python train.py --n_layer=12 --d_model=448 --n_experts=64 --experts_per_token=4 --d_expert=224 --d_shared_expert=576 --activation="quick_gelu" --moe_layers=[1, 3, 5, 7, 9, 11] --n_empty_slots=8 --router_score="softmax" --normalize_top_k=true --routed_scale=1.0 --balance_loss=0.00456 --balance_bias=false --router_noise=0.1 --init_std_router=0.00939 --lr_router=0.00114 --vocab_size=16384 --norm="rmsnorm" --norm_eps=1e-05 --tie_embeddings=false --optimizer="muon_variant" --lr=0.0091 --beta1=0.93 --batch_tokens=131072 --seq_len=1024 --train_tokens=434900000 --steps=3319 --dataset="wikipedia_en"
Below are experts of layer 9 (counted from 0) of a mixture-of-experts language model. Rows are named router (the router's row for the expert), up (a neuron's input weights, with its number) and show model dimensions 0-111. Each number is 500 + 40 x the weight over its row's rms, rounded and kept within 0 to 999. Numbers have three digits each.
After each expert's rows: a language model's description of what the expert responds to; "gets" lists some tokens that make up at least twice as much of what it gets as of all text. This comes from a sample of Wikipedia text that the model never trained on. Tokens count by the router's weight.

# expert 5
router:445503512569534588483487560468501506434496509476512514475429469502563461560430466456507484510499460475414490528608470513478528567479549409467498481538524497539581508562556483502495480436493482573571497559546490533485500492591491473490428501482504488512458487483527559476505483563575455476459448559490556472500417498521501459432462496538
up0:449519456485571515476436445521432542463553503473439433452478514504543482570523485524508491516499548443469509523433505505439480436525530502507546483433461465563508523552453550571514479511446477486528439544521476464540451486527518447470437492481543542470516497533575456518426501531486540485464520516513526495471558513478483588445548510523
Numbers and quantity words in casualty and event reports, plus past participles after was or were, such as eight, killed, based, married.
gets: "a ", "ed ", "based ", "two ", "one ", "died "

# expert 18
router:472498455489480518586483472392422539476460541539461468458538518491583494480552502555429533548550465530489491536445508519458460538455434452472565525480535439570491495480542463459467528564463461466498433545458526496569545502576500492522506526520490579471540426526531505497502488511496550535487574518556455498508485546530496540568513532546
up0:432533498531477459542456504468492496486489502437524586506547384543484479437502541490517493500462571528523466521503518492547500433487473503474491536494456500537484464447496503522496481535447522514434492518439557452474499490531508462466494496559515581492490462507541497510457476490439549499545499467512589471511502426448500434509448506536
Sentence-ending periods and abbreviation dots after initials or St., No., S., often before a new sentence or a citation year.
gets: ". ", ".", "). ", " ", "(", ") "

# expert 33
router:533563453450503503514489478468527524549463483524478501413556494533521501509474499515544524549501432503488525504509513531469452521569536555469578560488471463449510460548481549484462548511454453460478541468537477447541588500556477487514406542494563530594511468399546480543432468468556515405450528448475489498520543443504560506566540575443
up0:478499450474522536514505510467513488497520530454428531506522497454500465433537550482515450494477548480439513432534491576555514443524478496428572519474461470528534460563472556604568445522527414451559467492507544456468482458531472539463478489466497514433534496466544552517519493570490486465405507566476486538519494497482532518550548493495
Pipe separators and dash or semicolon placeholders inside number-heavy statistics tables, plus accented letters like ă, ł, ș.
gets: "| ", "; ", "—; ", "/ ", "$", "ă"

# expert 62
router:500495562538459514509544527506515433531415499449567571436469448586431555466485494516509519474461538530483503461464454489446506563491483528431395448516489440505485480486493489585507479500543497585478488584490520489516499437513527551479479496496530488519586461477467514478510547473499488505555540474562515442492539534518526595408585434490
up0:512579470483520517520516508504538569521471499597515490514519559451528495482539519488454543502469489483539586534521558515582523391500476479521464499505455472500491500494526558449490534476440501485429502453533612420498522468566492458518526475489494466553530477524491483529531483448496511538584462513544532461504438517407458541536504484467
Line-start markup such as list dashes, table pipes, heading equals signs and bullets, plus line breaks before entries like Website: or years.
gets: "- ", "| ", "= ", "*", "=== ", "–"

# expert 14
router:566493521486419518528572435501462530489521496525523473483513585476501512544574456499528466515514540498518558525498590489492571458478439552504536446459388444554470505445366573607457546504513485516472545532556481463495537446495440502527511534530501561491463546513580569486473446561483447541446487513570513543570538477524468444492435539492
up0:490561513516447510453533521573526501451510478432462530474488556542551496475582504488530498455528584439496509519511600469495573419562508447488524494520512544556496517488492533531537488488479505501492530459560490512486466538498557513514523556523473426603496493567504518571463534433509567489494511586492514465453454484504464512581470482503
Periods, paragraph breaks and table pipes between cells or sentences, plus some word-initial stems like settl, dec, colon, legisl.
gets: ". ", "\n\n", "\n", "| ", "). ", "\". "

# expert 2
router:508500518476493549427486520514492539444493513496453532521497502534545504545465496452521458547602557422500519569579514451466538496452565457471486490500443588550511482511569475449513439492480515423492478524453567499525520527519471460479483540552507484605521421470510525490555491591503464461556448557512520484495458524459553519449519531543
up0:495504419536524514527504538553524508464528518542422481529569401539464479533531551551515515501498477510507461428432515457491462484502440601535464477452547522526418458517453530494528571439463499508456557493536553488531540430490527484543517557508517516545529498459447497483558459464497489542503508484497442531533503444513476466448519498581
Nationality, ethnic and language adjectives or their suffixes after the or a, such as Soviet, French, Chilean, Indo-European.
gets: "the ", "\"", "ic ", "ian ", "al ", "British "

# expert 23
router:439485512579498545564461489477521493436492528512526523510591507432473425523455525497509453523470591569491561445502483514467501526466424510484517532490596470410472504504516516529525487516494436487465552557485560529441455441462500607486543516584541492448442460498440520505449516523519508487497540475513493487510561504484544501509457489546
up0:555459492499474506470506513427571446437496501460480469516531490487481482475467491418443554472457553479442521465532488492526488453518508506584515513567495438473491461499522471540414495563458500443490553525522534450491491502525512497496490518556509455428465484416463470494526567536465481467532523471455511482491471515498482533514462551505
Line breaks, spaces and numbers in wiki tables and their header words, such as Votes, Date, Candidate, Title, and MF.
gets: "\n", " ", "0 ", ") ", "1 ", "2 "

# expert 15
router:539458489464434537467603409453483525516481437437483489455532542510463550516482556467564434505470504449496570507551532536554531474452546557432545426472449507488559412573518473500518541523507460587501470522555485549519531568477506477509505498552511453497481524558490474540533559561545491446587463457400482528524438489511544498437504497488
up0:469465502481484487568505454515515583487442406549500498519555476473487465487526464527506545563492494526472519539460471551591501474534464408421507543424501498533509498518519488528553527494426441476457445584513552474496523529453455468494556507557515547463473495518456532493499498505481542603559497535519501505549415472530474562505447499541
"the", "its", "their" before noun phrases, and the pipe opening a table row in election or species tables.
gets: "the ", "| ", "The ", "its ", ": ", "this "

# expert 63
router:557487515532436473587485464489506474501589491528481531542509486531561431492504435526462557516486531495426460538498483494528491516443505566529526450487419460500453530503511535546484583461467541530454472527542503493510468510476547512513458520493507502571556450477489536464557540520577447443543545485437497560567546448424451489475490432642
up0:474552459511477488455539417495448428431526480506469523510493524579411471493521486492483505495467559533511567483569469509544519511610488511445612495467496496527483522541434497508524449465509539521503472386518475526449510496522542556408552510472554515481424474505447464528539539508456531488458543538536446523547495544456443491525580484498
Line breaks, list dashes and pipes after a row number in race or results tables, plus verbs like played, performed.
gets: "\n", "| ", "\n\n", "– ", "/ ", "- "